Experts of a small language model: 32 experts in each of 13 layers.
Below are experts of layer 3 (counted from 0) of a mixture-of-experts language model. Rows are named router (the router's row for the expert), gate (a neuron's input weights, with its number), up (a neuron's input weights, with its number) and show model dimensions 64-127. Each number is 500 + 50 x the weight over its row's rms, rounded and kept within 0 to 999. Numbers have three digits each.
Before each expert's rows: a language model's description of what the expert responds to; "mostly gets" lists some tokens that are sent to it at least half of the time. This comes from a sample of Wikipedia text that the model never trained on.

# expert 11
Description: Spanish and Romance names. Word pieces inside Spanish, Portuguese, Italian and other foreign names and words, especially final vowels and accented syllables, such as Págin(a), Ful(da), Toledo.
mostly gets: " Francisco", "á", "í", "ón", "án", "ó"
router:477395485506536443581483555485523548504502545562492536546504410449481565498541508588483521523457560418389448616490507569499569576467584494482556593457592553491441443525498549503565555469528458
gate0:565541464528494479532538497476488511524512525508542483575481545479460474486573433513513574397576429498476574429404489510472459459517471492538442532471538550610577519469510536541457478489493497
up0:490497432504536520439530520502489402573411328506454475460542468458582474576535537501546476477406426519440517495507399402524515489508512579584503455556459478494528506479504544542464567450476421
gate1:456505601491530485589465557603460544384526522570512475456537543557477524550408466494497516502617488579492428555547446406546508530555400538572513523515505509510386459418541481519429501600502463
up1:451442454450501495529493566504603507555607454488510565468583480576550481547528467522477508457464462530464528547447567465487461576478415499569504520507470558602489461530495450553514521450521582
gate2:469497460525551497439538531531502455492527436572520440533548477609530509502529430541433487580504508518468539520482474420537500495425486566510514471499465573476439455469375509512554521532514479
up2:466480554599557522448519568517517406568531546481536470468572492494472462540434460552470434449427568480487462510436525485540537541558450492388511467558468470623574478500502496527404502532461515
gate3:441413550462606631418457529518488476551477531555475514533484476516549464502488488415531533477430504465478472519447566501441519465478466503475449439422478509484547536522483506526586530487459509
up3:520469539521455429422556496515448510434483515427488540481506520505517496529496457482510540437440423501481520456579442518464509536546441570586461473451539555521465543522550456552540478468460433

# expert 18
Description: Hyphens and name starts. Hyphens in compounds, list bullets and dashes in ranges, plus openings of proper names and word fragments: on-time, Mount, New, Lord.
mostly gets: " Mount", "mathbf", " Lord", "=", "–", " Jimmy"
router:487550430493449471479610533404489526499594510535436441517500555506579441507593547474523542551520484521507588494464455571499454381504526426504577469499542535478463511594528557449463524455526532
gate0:514504453515608499486446597487504486496562493473487456508510523537423536475476447472452544478448479452449496491522593482411628463516506447470506541436557552468478497416399610551409527440526526
up0:457438599513478476529429545480491467523442507493523535482459431531571447494557503498534539484487458614508571428457463481474547464547365511466478532510567466516492544486522543434511516541480510
gate1:613474601536546445452516507451527408475473497473575561509502485514479438533413544512556551542499454465511456458611511395522553462447534469433503532560411497555545531449536487489427511534579447
up1:466621488501443491549624478509585476560603571565524474558513559524524525526442492501527558514566408597506563556517507575552518520447443538531440507598457487444535458494480564508554568467460522
gate2:437520466536528530440450480571549421541593540517479480440585494480567540493412417537456472431541505548557529559537442561501432599420531492402525536395524405496521550447495477417386576562558479
up2:555558488495384536557473450537495458458519580540447556441461455416434450502430536503559417507475514399489513488463488581485505531480555470559574461587515447491486433447565391470569547534511466
gate3:390454512491491473520463513593545525523507503552514491587512515564453508562478523479423538494542539398602631603377514566434434549461489493511451563475386491466519482531552436570452472569414507
up3:512497507585594430392499443441490472515504445371485571516538549531473353515558447531446593495494482494471509392550517433466492582476517537538510421531481478505482512520503417486565503513530546

# expert 28
Description: Biography prepositions. Function words the, of, in, for, against in sports and career biographies, as in member of Team Canada, Coach of the Year.
mostly gets: " del", " joined", " of", " against", " Lions", "bur"
router:539562492522524487573481525521535515486498485522521523442587632472517440482639459545519607541470485527577550547540585524498531534469462528450511466485448585518403500487500439523503460496541575
gate0:461516478541573523535609529467583470537457504437488444499475532446508518548491476525420472563416481487379537377447481470520439568551537519511560459515582470478535424464513575431543559500539411
up0:527606429527489510514502509474578495517568542540493512336539506493530506586399518528557453528505457496497579525454407542547502476544584472455507603477514471382458433405428523517528465514543567
gate1:513588468575403540444434510374636454466481507553408536405519536503448395544460538457631448508451425531533539486577512520529616482598423515583509522588546601450498548491456464454600460382508529
up1:531467457513531498424489523584569532556469457529505532535482508572457555474515499541554393450440563500478387483488573540560548460450448458516485463525489523565457554482418471495490457411459439
gate2:526550453449571508498479494602494507578457536506573499546457575458434517487609405565464553479480505456539433475580456406520607462568435478464483507423508554422537492479556528411528517384557385
up2:585432438503552552606377524449522493454477554445440504516548432479457463397489532477513544459509565539456536542501438530507452551484502480550371517419472396533429560508556520555494492561445569
gate3:491408477566494429515482477461499527526401523563513459523478462486427518592585505533516574531550574482458500579526510437499473497374595559407512446483464450436508509533394398597444561469505437
up3:420542499554433533474484546530521542441435473513502429610522474543565518504513471606345472532508579593532469424527537583493465560536485606579527483554572486429543452520551549397491497509503467

# expert 8
Description: Head nouns after determiners. Common nouns right after the, a or his, naming places, kin, works or events, such as city, church, brother, attack, film.
mostly gets: " island", " brother", " father", " city", " latter", " wife"
router:557549538588516476520547497478466463519565478565457519450406557518587407461351461429544483464534420461478523464568499495509519509533557491459584553536456346518506472471445567516535537481530514
gate0:421460569491503465461566408446501425549524557478468526413473479446447517495527538516604495494540629629448486568510409578604547514578565548422525562540629428532486463456464584600463506549453426
up0:509421435491522486460513577435539489441550440583551543518538451539390463435563556570465412453489489509457451513529458500420518489436486531548552499509553558540556470448516532448464510467515590
gate1:555409466467623462537496521410379450453538483536457572516416565495549523443534433453521522486427448565444514509525559538491417514476511483522525472578428512543524476480520500456455515487516515
up1:595497500465509504526490458563507456540437478469453543478611369566504506527471513451544481551546409494469526538443633596524443408420467438560442458482497483522560461529627569481443416462447508
gate2:504512471530483403550406510516573550527419534496590472491434496498494539427566410465513520577455469455551490532518526544404490454447603482473448520455571580436500496572520491506635530467532536
up2:529444469534500471464415513491401609477486546531501455576526430585445499408501496450569516467411574531570491490515480500586433520512531533509488524478433385392575491430473507553457484477555473
gate3:533496503483468554584441453527588510471538498390513553594533578556451550436515467544531441537584414554533479541505523611476535480403513490519481476448581559556393530391557494566546459556493524
up3:475491473512471551429414622447522452518557567658447538456513449465495524438488533451532432544521575417594442529605530497565528614507514464500520434488510531593525444457430427519520529523577514

# expert 3
Description: Determiners, counts, ordinal suffixes. Articles, possessive pronouns and small number words before a noun, plus possessive 's and ordinal th: a, his, two-time, 48th.
mostly gets: " his", " her", " their", " an", " one", " a"
router:514589526534474611463509547515493421466510576429484528509463637563489502519364400449407524497522460514535550440497553485505610367441485504487450447549508449534455481463477485495541499531471479
gate0:518476393497525510475500429500495509572414473394515490526496539513509495484464489478526554526511504478442508444425562438563515445434499455534503416459571556372409497413518546491466447493608517
up0:556506520450536552515471479423477509532531362446487529532463494548595485444594473479579502461540506501546489515553621502456507452528500446458567447586450537535505536536572460493480510493454527
gate1:579454545462458537509547508423448536605436483531512571574493534432520435509429591525522551425504497501485507431488498469495466499557534457495499549486521533469585542588465563520464561568428481
up1:502492413469575482509551387450509553574439385493532557513417498476636503443516469535494547475473517438492567615518494518451519479530465527454570511491510508540455502540470498495490523478513523
gate2:455573503475505493513406562542485552446560468518521495557447429450563447500507429560551480482429500520539488476418535474455403533503574458484526518467469498506476462636351487575556439437564494
up2:476527407462464502452391434539468449515433594483495521477357456473480457504446420465487550579481503454496532476496527494439439455477459374472607452502562485462457531498485507569546446531527523
gate3:449613506489449537506485539576514464502622441450504444569452556514453538527583455525558506523401490434495531419471498454474534492504456423477579560495537501416489467552427517505497436544534547
up3:510627475514469512493540516421554473545542529574559504453536549537536545468497504435455455432506563517454476513529470566468520545506442493533464544547517472503468513440482515456483458397546567

# expert 9
Description: Place names in bios. Place names in birth and death lines of biographies, often after a comma: London, England, Canada, Toronto; also some stray symbol bytes.
mostly gets: "า", " Vocals", " Arts", " Vegas", " Places", " Press"
router:542534502519489488450529488510513504474431468612327421496528480486408458456568553486515456570527476504490449467573424553494547486571493495495606426519370547499538502524532479442506557510388563
gate0:542547448452522533482580489411447427556481560468525513508435439470499484524502513566548531438517465414503573470467397464415534574470527563541566498590467576460519469474499546526528533510450428
up0:485469596494500576543463395530491607435410533575479642524467442531522566524490534519487458561548479484464483651499440491459459505574393473548489465577486529519485491497483514533528525421506528
gate1:528508468483446540515443558449554539597453525507586491554519580521512539552444475494474444469414550547488544463528445612563453520514493487527460581425486377490499471462545345543467498448498490
up1:541397610449495570380479491507584511445436589467475481459466488447578465486541502533420465559541573473502550600543566522526543623540486452493552437504479490547514486531502526561581458618462529
gate2:575509388430542490521505518538549487441478449557400454495407444590501461502549497475506403538519507437432519459437547496551430478512500590472518568522449470406478504451488578454447493511496489
up2:529498511532543597431452503508478507528448528461543525499559585525396608480496558535435490545455429612464576506583566463393580471502467514536514458524503526550494437548550416491580539542532495
gate3:521465539475397511439520537510516494477444477499429564464530525473505478458454540419480516595551505530578511551479466529493554544385548505513503516567452515504536420433511448451428521460467529
up3:503567534509509480465473499493530496534499410513516437504424525461407533522479543622511531463404532429418446464493578583604487526539420506489517552543481498416444492624479544555496427480550494

# expert 10
Description: Word-final fragments. Suffix and mid-word pieces of split words, such as ing, s, ated, uch, ment, often in song titles, names or uncommon words.
mostly gets: "uck", "ated", "at", "ating", "ard", "ch"
router:472492517442538475553553533532437542494608469447505522478569496451528504458432531495435538492539492460584456589458485535507545428480435532506490511455517514497477471508499481432474466436521457
gate0:506430448505587477469491581512569607601477485472419525545501432476507424560425532556482406525505495505491522538453502515512509457533493570607497531467675464469469443444480543452585493505475438
up0:534497559537497462486499482478446387413460405578548444440523509438448473457525528421513445564535553437444603511502500563626565547424480576519470474551470448493574477547475509504477554546530576
gate1:487580499492497527569542537585453485527486463483628522553486505540453493653521431478500473515465512514546517550486572412455540485472428595527469563377586505523576510472525441548466343452462528
up1:542523543493478494491457441439517467474404545425409510545456504472519614394479498578535455556484506474492560508523534577578467507498507561547521457466473488490554534493525558537526466534473501
gate2:537494472522445514529435468479508542477427587575547450625526459478459381505477484422464537582484572466432507536565459578505549496484534456470562437520482514494488516567479420543523563449593558
up2:472447535529503506402480540531542520509458473463529463490472487513556490427479578457573410616550502463518572478543566450473426609529492532609444557499467463502454490513471421515481498473485526
gate3:577476482431529535548497484444511431565465559576540521476468530538429576501477423544498504456567472502561569550581538478552560635490475445462487584530549453578504490466563356546551517497507463
up3:518491547568469477506502492499389476516501402483541485546517452487560489507592489473553480464512502442466417425527474480437368439488533443421456545510468438544453544530450592462485559471453565

# expert 1
Description: Noun-phrase adjectives. Adjectives and determiners opening a noun phrase after the or a, such as other, new, many, specific, several, certain.
mostly gets: " other", " new", " many", " public", " large", " these"
router:480552525412449573475464519477502438508504526495399525516428516532451538494396599404449459487526562573486545441460396524499477503527547445513444511582472462535526511453604410473406488541600424
gate0:493445519578521513480462444488516478474437477472530456526503476522509425584553462525509543492386545507492556500533413509501466548472453569395522412501493453525412466495508486529498532512540496
up0:548502446569551500467516479399451475438510459552405478413467609460532482528481584516613446410385452447462399539604494496542514523523511469655498622522471464578438552511403524516527536542532479
gate1:546494547478552448423517528547390472502529461513483463458465519530508476427408446544431443521441468517555434444538561468554476501513517409536533500426519415536427464518436485536537473466485492
up1:531534494566493482580583528514549494501607429563507529462479467452389545509553564421566513459556529494428464487466485526413426502519520580499541424528567438470577466454553517530510535487547471
gate2:537483486524506518524443589571494519490563514528487461476449470543547451543489456475504508535501497506565439525470532490422484495485464542535479466494506557483396516445440504566459351481492451
up2:492580491473509557542566502492574517566488468525492550468477529391424489471540531549401538407595531503490507478563560424471459580520542574485571491529439516458505434486493486489451461501544513
gate3:467498529540527489513532542472451433525535544496509533577521587545500484468519409498501501484442489529475572366512384553564549569577516470425501525481501509504592532473544629518521553553484457
up3:628474660509542508578423410589492454497517427533520504456489552660504532578517448555480463458522508547494430507586492487447352520488488494538503496427482551530502487439588402411430488396483526

# expert 27
Description: Sentence-ending punctuation. Full stops ending sentences or list numbers, quote and parenthesis closings, and but or However: planning., 1., )., ".
mostly gets: ").", "\".", ".\"", " but", " Succeed", " 3."
router:478487466408502595389505421437500509558471518558522605453531583450488497583500573517531477555550442450508544516602488462495487548542507526566550510489569498437531428428493555506486541450497393
gate0:506492438480492429460484423497413475480411448464500497592519486459436552471544432543495543465511629485532437524477488492451609477466474484397557548421536451478541519539494543477524534600472560
up0:475509492486511530541483567538494485560496582488446496523461564562444514487525498508547647455505519504433554576505596481446487576495636490463541523394455511419489524589489506500501507529389512
gate1:567406509481481462496448493379506418561561518467521550505521510455462519460568573544451521462511509544491456534490535388500494534454447482514436433520524448535594515497533521497490487502521522
up1:542523570490456481491528521452456522575448463569520532477526466543417662484509521469415455543480570464464507534494463513520458418411500597451420508515463532486562496516426538537479501533551489
gate2:463548460479507434566460516548485454487528487559456441568420471541496574520595397496485438472529545524519633650429509568453646567409543480510510540488537476578539482558552491554463495501568469
up2:503465519490524481583537481476570555441506421457547513519478455488521479556418495486553396369468515481557543554534418497461508496541483495592471522446454487528484464475519419567533647570509523
gate3:488521511520475469477543486586534503454539537473492513520484584446535520401378485506494459471548447532523502523478485499488440549438591504493515415541525450501472465444594484489506519536438467
up3:522528494487563470535490456487514375464517434495643479463562545486573529513537535586561483480479485491521527492558485481625517451585407493553364604534544498552521505510386505438446500429594520

# expert 25
Description: Infobox field punctuation. Colons, dashes and line breaks in infobox-style lists like Genre: or Born:, plus == heading markers and coordinate symbols.
mostly gets: " ==", " Born", " •", " Clade", " →", " NP"
router:495502517513500569467422501497545523500497513456426485558469530492409533549362555633555460550551512516470442499557526533494488530528551477492579493493457502491649466549503449579485469496486461
gate0:542548472530483533449550487484406522517503486608457473465493548514493464449515449389499458531578473492455533542572433446482505577468495432499459474481471472467450530396513560514535442520496501
up0:574472556571512454511481499539532417449451536563529524527457514471507454530517396545540463436487521505529451505570522478522446408363443505469528520508502490538522462559502510459391550492503498
gate1:527550573564457529545514570510411498367495550556547515536558513521535529457482614461522501493423402453530494450591583414518560384517469498480509556453529576521464497424480516520422535530557513
up1:480594469525459510430530536540437462501562498522439482504436503528473509517533513447505451447372407375416542428586450495496510456427561491596413464546487533460470494505415514580459550521482573
gate2:498527427480532469526474522502513500566513480513483461486427524470481542535491564550536434557367535544554444619394452503534420478530409518447500530480642486447577452443503515531509488491553488
up2:533450475487498486536513596453544423528570488569431549488504417386535467520489555361454469501462484532534521514485466504531503498538520631460603469437476436542402541528512460443543447404542531
gate3:465462415507480493499505530460547529522511431488502467548501467468518468442537550505443493500542462524476512607497582425490482519369541599505457453529474511557476476481413402538504513451558539
up3:519515590413453498497572504487567414475505465456558592501503503454451413498509395520519527484502393566503433407551446496518462405453537430413517449523461469511437455517397519520560492473449456

# expert 0
Description: Prepositions before noun phrases. Prepositions in running prose, mostly before the, a, his or its, such as of, in, to, between, after.
mostly gets: " between", " than", " until", " After", "In", " from"
router:575430533479475493679504494471508558510456536494532521547499500449534478441464527465446500448555513548509543475488530468500445528518495504514471532534534446522525543518492511468513556534463475
gate0:475487530356508451453534404455425526622503433528530466424588577555546461509515520468449503461465451468535506495394491481535502566607484490447525429448558600486502438482428554536420455448514565
up0:512450540566534392522532466562390375524509500444525595514459484454474626357462560571525486576513496520539529542528568525499547502535484440474531472465553471518502464601577572512523483570520633
gate1:459500515580452483524545589462531493477457495463478583604524513528547578434607513498480484503463548515495454434487501635505499583481447565396455474500447571455440432506439528492595519396523539
up1:539535554562454458526555581473449483481477388472532356471460509548433484473469487406513528550572439536486498509455452560507574479532485515542514412472522485594554504474521590519486474496432541
gate2:408533559546478459503591473487452464516504496601598549498467546515505479515474545562470480506456541574501461492561438493550521538486442484411502467520476435470540417446498539519514530447499551
up2:500540461467457550483533583520442433558462546513503432516482469464508494474467497536451471483439427501452494449540412526536548524476458504415480507347482495628594444416561458554472468422425509
gate3:512550518456563470424518352461456363429548517516471539377445539516517464447477604391491513552492645330420459508468510603504471508466544496495587522532550501477405511501474447522505450483485456
up3:532472498438505525532448375507578506467519523523452504434525543461538493506422631526543554579418569485490436520436469532497468470574539417599548463556472434564429606556414497504517543441473541

# expert 4
Description: Table row ends. Line breaks closing rows in pipe tables of election results, filmographies and game lists, and semicolons in score sequences like 1–1; 0–0.
mostly gets: " JPL", " MPC", " Lemmon", " %", " ±%", " Although"
router:549467463443491432407503599492568524563487532541512447488430527482432460502482509534562512512498461538493443427567543434491512463515442461610487517489521558531477548564588579476450464483567543
gate0:485504532533410582546488464494464498472529473519494416488458489542472518547584521537497521440443470462514474500592579520533450447583509507517385475513533489482566404466537521496439511506473448
up0:491424552468463574531457473595514463533470505509482510528504475526522517518395479533442510470533541461493493434463622481535503455497535448528445549510558537450521427493554494502532541551534499
gate1:519377528459457448492536495482435543521462391509485467510510523510537447540580470510513557484553470473448401452507529548512516439465441534477451468568422507448492465452531521471602411511587525
up1:425407536535495536511468557434454586524488449468501523514498498392495515497468529532523545532493428591413510482459544490448519395449470604467453553589443573442528473464552536479548475535550542
gate2:413519485513478458417486515565520515458465449450467493516473492526420578555413461510523451581485421521380515565493460453463520523538435453607520382548578576568513575528601518516451541548483560
up2:559585456534549467481529469451570537498531471468477374493444456498511551450521578549491524477490489538443594453476512510610477584532566463483505582485419509494554512542525522446476493585429562
gate3:542485510625489555491531546503483477431493484469464525574487485510470495532421510430535591549386460439433505525508524538525510441556402388483451446472569476542450473482483468515359560543507445
up3:468493508514504600547557490488498440493464534484472388609671530529478611451426460517438480487611444502460437440514481492458516520510479453520553525383497437506505518492565471542504522556478518

# expert 6
Description: Years, months, time nouns. Years, month names and time nouns after in, of or on, such as 2008, June, weeks; also abstract nouns after prepositions.
mostly gets: " year", " 1990", " 1993", " 1960", " 1998", " week"
router:470487448493504487437446506597538531488471612517451515559526547591408499484470439414447536497537592601516522478521478523506520511475536520463468490506591441566545474505505452517503506499446471
gate0:440553495477467476484625462501505510505540576394442469505471500462433430538538503465499460480505419524505471504435475527522510463496481490587393482476496568487520474490498535483585374475469524
up0:530459605470525569529545530530544459554554484488523541436484549637485525582458481445501524530403530474514503478528480477599615424536456535561419516535484517458537473513484484484517459462488560
gate1:559543471482541518484496457580428504511531476420626468510523478481512561571519482567533444469574466456544574514499505427409490454513540495430448524404473514571570515503527470548516521553475498
up1:503501511566493590571483478532565489483418511597520494456504592444568468415530545491502446547415489574521452522594435525479458605514502524441527483446492464422491515424514386486562461563533475
gate2:510434474473479438524460470441482470494448499551493559398510574516507466548332404529463430558465547616523438468459510449555508496387513552651551535443498489454497499524467493541564596529456432
up2:507575464557527573496412464541517452504473560441431450459562384506452471476419505537379579522487546551530518524365557460495525505478512454506497484581519473462491530530481483502572623428445475
gate3:528532485577489434496525534531456523614506466522541460460444486484503488483462489390489541549523546443462430480580551472524465512531488517638524530413531451529471400451559493517431403517544517
up3:461535422646541602506506489565430592488474497534534525495451542457528432538516505549543473513386556580479442425448424492510529486529478494538511514502548489570474369429492483498547492495478487

# expert 30
Description: Infobox field labels. Field labels and headers in infoboxes and structured sections, usually before a colon: Born, Coordinates, Order, Scientific classification, table separator rows.
mostly gets: " Coordinates", "|---|---|---|", " Born", "|---|---|", "′", " Website"
router:458572481488442562446467536438445548560479523526529580511480626492458521508514494502509487489433472513522436431518534497497516571493439510610457511521461472452571454515538435549454467453544496
gate0:600562407503462528548485439597467571490485449507512466515473607598471445540525406494477538479499527510556492601541543491485532491554489525484577488541464557529532489408638564484478507535555479
up0:458404454436497531431395455426472453490417493462570499584570449494518554567501468451597515477525395442505538557415512502508561509512612471534469522448488399421525486490484511430510482504521559
gate1:466466495526582463574534403516449526460514482420507501496508442391565483495523590440440499513466492624492463470473523478579603569489487479458531515531496546442408542517473542489498570538498539
up1:443477509499438497574493535397475431540606502488520492555550473587518479488556532494523528525444549521560498490495470550510432513542432516583501494538498496444367489458530573464577523548586555
gate2:499553433499534582479455477604518499521577541482534479452499566509465429574485542501495448472491497581457474481484472459512501594447472550468476434523539487419506509498595499397492547464426477
up2:491451518522529508451472520474445493501548644532491494530514496483502421549422573460519629493493400614517433518532484467541524492505534530536503490518486588446534443426476580520570473486581524
gate3:539592480401538538436502623489587513421454429456493469538508499560502379453503496454462533462498536452431492470414566573504546474609545443506372590466552495542541516456531544570514529471564539
up3:532499523636528529529556409443571479516515469482528526543555491369464569569573455465489528455451370416493455468507488488452521532457511543463490462417552502591509535524506483557502468479529516

# expert 26
Description: Line breaks and list starts. Line breaks after sentences, headings and infobox fields, and the first piece of a new list item or line, such as See, Di(bi).
mostly gets: "See", " www", "Gl", "\n", " See", " dis"
router:460506545545404559496535552533575543489539584491610575543449444602499561560477519507553508582529504590467518481526458441507438529490606567535514466440525495478563475545536464495500481527590493
gate0:514432522424479477574517527507525567484458487462548595636530382532501620505507472466524504494544571591491535568540557498558456483476546522500429495517418467516513412497553419533434516499453494
up0:470543506508504500534588467446456483508540479524486489489441468511531505555554527581558525479493492460525537436522538558592485461525524414555468548478462553557449476485494534524445465518462482
gate1:533493523459498406495620566531499501410545518542456566547470496477617437501452507423548507552480616410500492476558590482546508321527498397540459553560448441541454522530560522392461508577501456
up1:479483387578462462562471460549434504541505523612489477575421501522423504511542547488566563445562569522504508472491479490428564453525503461527558467520502418495455595520489485497475458487526486
gate2:456439402498505489552521496453517432474462606527471510507442463493462539523436555512494485492501571568353456459574559422586425421459602447496510494543450483544488420539638506546576461487492462
up2:519512587450609456432425541440571572528491504496519553579503487539498503481489471599567511542473519418492510561482474534546467536532438537523620558427530524405465418504452506536483533482501458
gate3:526481521528477514488489502487569503501457453475497540433518501447487409486451499525549583571595507522494521351385565532597625542487503490562550470465496516433428532497503505502511418471521426
up3:461406489516531582534643442463502578466489465529510544560573536482469556494561630528453470474416608559442450492558510507549499494520479622562511419433611498466468506550536430474539487570530442

# expert 12
Description: Table numbers and scores. Numbers, scores, country codes and cells inside pipe-delimited sports and chart tables, such as 0–1, 460, 4, ITA.
mostly gets: " ITA", " 0–1", " 1–1", " 0–3", " 0–2", " ENG"
router:568517522532505461426644469496460480443511468444394414473484492411419485574547521456497552492549424465535463512479579474500617539466500510534483516549471565529474474517476529411547541505499563
gate0:481541512570542639574547461429535551602493430483486526400479490528502511485419444425549461398485507432510549479509468504473508493504492470529552537500523485516446491518516370454506468582484467
up0:538563429508426465458451524512564563410473584517456505485474473561519508544515550493548627404596419493518549477558530507462448417460616542574503452507491465376416517528543502499485475589449474
gate1:479456544448464511544514460461556475425466511466483520460497569532476503527466595535469480549499524474424538622493487516458471502554425477461488528427536457444553431506399412498539505500533454
up1:509466596511419408485624511520448538500491571568506469534481385476532503574517428476460438478483516542483521513487463474565471465530515420579529581450506532545535466492560530483436481501510484
gate2:501541502461489471463562529538413558430534482557514492401489511432487511410466495456475541555538529497417517543425492518541557449548530470449477600548499545470523444481543524459447588486611550
up2:492410475522492556506476483559582492493424505513490561595519475504493461550471521413525452496523504556540485477617459636501489436518513532537478440460553483484486427563426554488525477523406523
gate3:488495476478507467486481540484571517427595436539415467482580544503485580419589569538570511468541488575446597518518519494553503486593588511519519371534501508529517460510531509560490413417508534
up3:602449571499466423526540522567482439501514464519509487469430526483582504417539494455466438566621439501472541521453427535497539491577503421635575550606498491487462526536518561483467584457509519

# expert 2
Description: Name-initial capitals. First capital piece of proper names and titles, often after an opening quote or parenthesis, such as F(yffe), K(PNX), Ban(tamweight), opening " marks.
mostly gets: " Ho", " Sch", " Geo", " “", " En", " Mag"
router:440461542563578497514479470531500496434456451449437440507508425553522493546547561529535477535496480467497574464423387516508422464553439555477528440399479475521479541460458509506498480548478602
gate0:461428536441521482412491463479535496481578521460519573506493473465468450544534574535454508493552430482476504508548509436408552543508581477493446598594509587430488607525468519487580491466499500
up0:558536501546475484521572491503496479498441553447473371521440578555469514526457536502462525386598481590488473583439474536484491502493572549573503543584505579485418441548469571512583533501526525
gate1:428448464564435538506537452492537531476440502556435432504496584492418487529463510566548432528515499526495443484468550519513576522480527515579515443428456562464467498518547438505358434541466491
up1:561540585449492461554555501496495496527428562475491467572555489454581453527500512498441425509528562495583432510543578537605566522570470475451516567629418533561501498477545493442511541468491563
gate2:461565416477526504511515497517439501482463528490456544587461421485509531502466568537554358534522482514503481522530422511442474530550580501582550492511549444501508521368506458476506518541529531
up2:536544542556492433606472526546488460480498474545490480518452505542538538496453451494514605542522518443546559469509446482565437505518553490427515529485502446397458551522470482481492465509569491
gate3:466471498473485421545462542473533491508421490534385498483539461396390578534389555584499516472558544374537476517496469496469544572480590510476413486487485484526510566525600503520485491490405586
up3:542512482531591475425508505507550424482581473461429500462475598552547378472568554508567521516429525498536489509487539557460529411527429538486553556512486537467485544498378473424513476445533457

# expert 21
Description: Coordinating conjunctions, name pieces. The words and, or and & joining names or phrases, plus pronouns he and she and pieces of personal names: McMahon and, Graham.
mostly gets: " and", " &", " or", "ucci", "and", "bar"
router:581484509549543473513556403431475417482498348469563433523469453454526546554579502537504496514495410568596560536488519480503431522487505552505498494525455556450503506433370518519518526534518538
gate0:503542564548511505473494456549528527469496447519549431559533492517507597481579518502437490498576498489545438449420432518478445413473563574486483520458485500473494484459433489494553522554517497
up0:484497511512546472606416544571553471494533621459516559429471497465505425467526475469487448530508527533486551515555386519460531517549509495476451468498506435519557539539520510439447463460456521
gate1:490484399571511496443513455531546498542492515568532388387577458498481508490526450493525413400497505445502562449558560461523407457450469425464528402526498505518578488483398478477473531623573486
up1:511424521522498514453451458400473506512511487543579395507534486517432543542444468590548574480454435496587550493551444489424485492464546532431465517601433555463502456472397538450443545449581389
gate2:490589543486465529517526446503469478517518467480517487487534449465531563437601565526501442482510490484457482475595553496486534546514422500543617400477581543544528523465589477589471503649552527
up2:527491541553554518465453482523455491448470429421532446507493506424474484472532472526427483505497488432463501460513464536474470466591426518483547472495411535435435488570426509432549505517558550
gate3:540562423470472505502438470506622542526576530535448551505476521377539514485491516398566571590449497451455487479424457520484544481530526498574570528551459494458431524519480485464463548474560427
up3:605445523460471499486492574437515451612472438514493466527501554496557574484472597618620449583495429490557530559408410499539491542478555591500492555508567383448487540467474610439485524504512454

# expert 14
Description: Clause-linking prepositions, periods. Sentence-ending periods and linking words after a clause or participle, especially agent by, as, with, although, as in opened by, succeeded by.
mostly gets: "\".", ".\"", " although", " though", " 2015.", " by"
router:512498423419384524543534476490536445542405515560463415433475487479477420439528449495487414554580512505470498468551490529497606567522452347520534508557476525549540518460545513481433479505617412
gate0:532546519508438567534552488430436534498404407539513483468517492497508525460460539512510451517506492510495492467551549566505508541523468475513528551562472566549534540515528458503453505542553507
up0:396507481516501483503563491431488447442524428552443507530528555523403470536625390448448479426512521489554506396460508500516521596535516457477483442518490499532475541431486530542370590347472533
gate1:606531433502572437470477466567539476517441514523483448413534467497367423442569442621526467521498555456514535542509616442467487538583531445374494496404528511578554524490581556526395474545492533
up1:506531508455556411530421557410467478520393531497479412508604499534444509455498445535443512443543451512519531444466592557473489584469501508488507433451494509490469460536470488488485461391469551
gate2:561470498525553395499531490545388518527581487562527498508429528533538455450490538402479521506495572453488493474424513496470511452497502457511564476467517524562525466529601520479521440558493446
up2:522402462511492485463481528396467543406551433455541571499597542500518596492466563489437538436489574542508518494509551464487545579569473606421429498421501557571432517527551542501491452494465476
gate3:501540512524478521529480565539483420542498502534531539487528565522572545461491536603496492477515444431454520561517541419518480469382436502432537472418507501433531506465507626473435409387556504
up3:469526499489493545580547445377433488466603440448482516569527480480583494565517562457548415474611534473519570551524509514519544402583527583508477535519501527483531470436476580496482500479526545

# expert 13
Description: Organization and event names. Last word of names of contests, bodies and events like Championship, Committee, Association, Festival, Tour, plus time adverbs like later, again.
mostly gets: " Committee", " Survey", " Records", " Association", " Festival", " again"
router:465492491450585472501420463491548473466489461411560598518439569510538464497568494552573490519434585518461446456436537469501499484558483536521521546467438507494431504501481512450542385526512535
gate0:489488401506522515474458551400424425498479519417456478524570558506462450549483595482481544537429489497448535482553532491471459621596542521568469541516416558501508497496580531458469537436495449
up0:548425488496509530582434498401484534553493476571393436467454474460460424475452526427480463581514565606491563471519377532435441505581538488473416503497511498420526536494542491472525479497485483
gate1:483556457485564547551500499438481561536480579571538486469512533384471414570468519485568502488527498487496376489596521535463560473499417515514483473541491568419549489629485477482548536480484429
up1:505438470496548476491442605510456541496481511502518461578536524479535503461526496449414503450539484496547567457465501428453594575513523493450467523487455505474510510467515564459467615551463498
gate2:499545505531549534512535516493533613453434435546507474456540598525536486515429560468518418514493462533469492428539443412440500459426494471582548519622517493431540598514577499452430514526507460
up2:530414506485501485517533446502427496574600504567442449408519507440517509542472495509454519561521496505495566512493562522410500541587574481538549538491510512485563594634530425525513568484497460
gate3:594555492547494428549457457503448491395429543454445514447554489504482476468532566576502599492551485541577550490550459630541517505451533473531535531547465489439536457483550626556551447529437510
up3:506528514447527591559516513463341549455410505448543419554536538583516525440538498439609507492580519487463527451446448492472466607531470472386490503538489566468560568441559569490531508514493608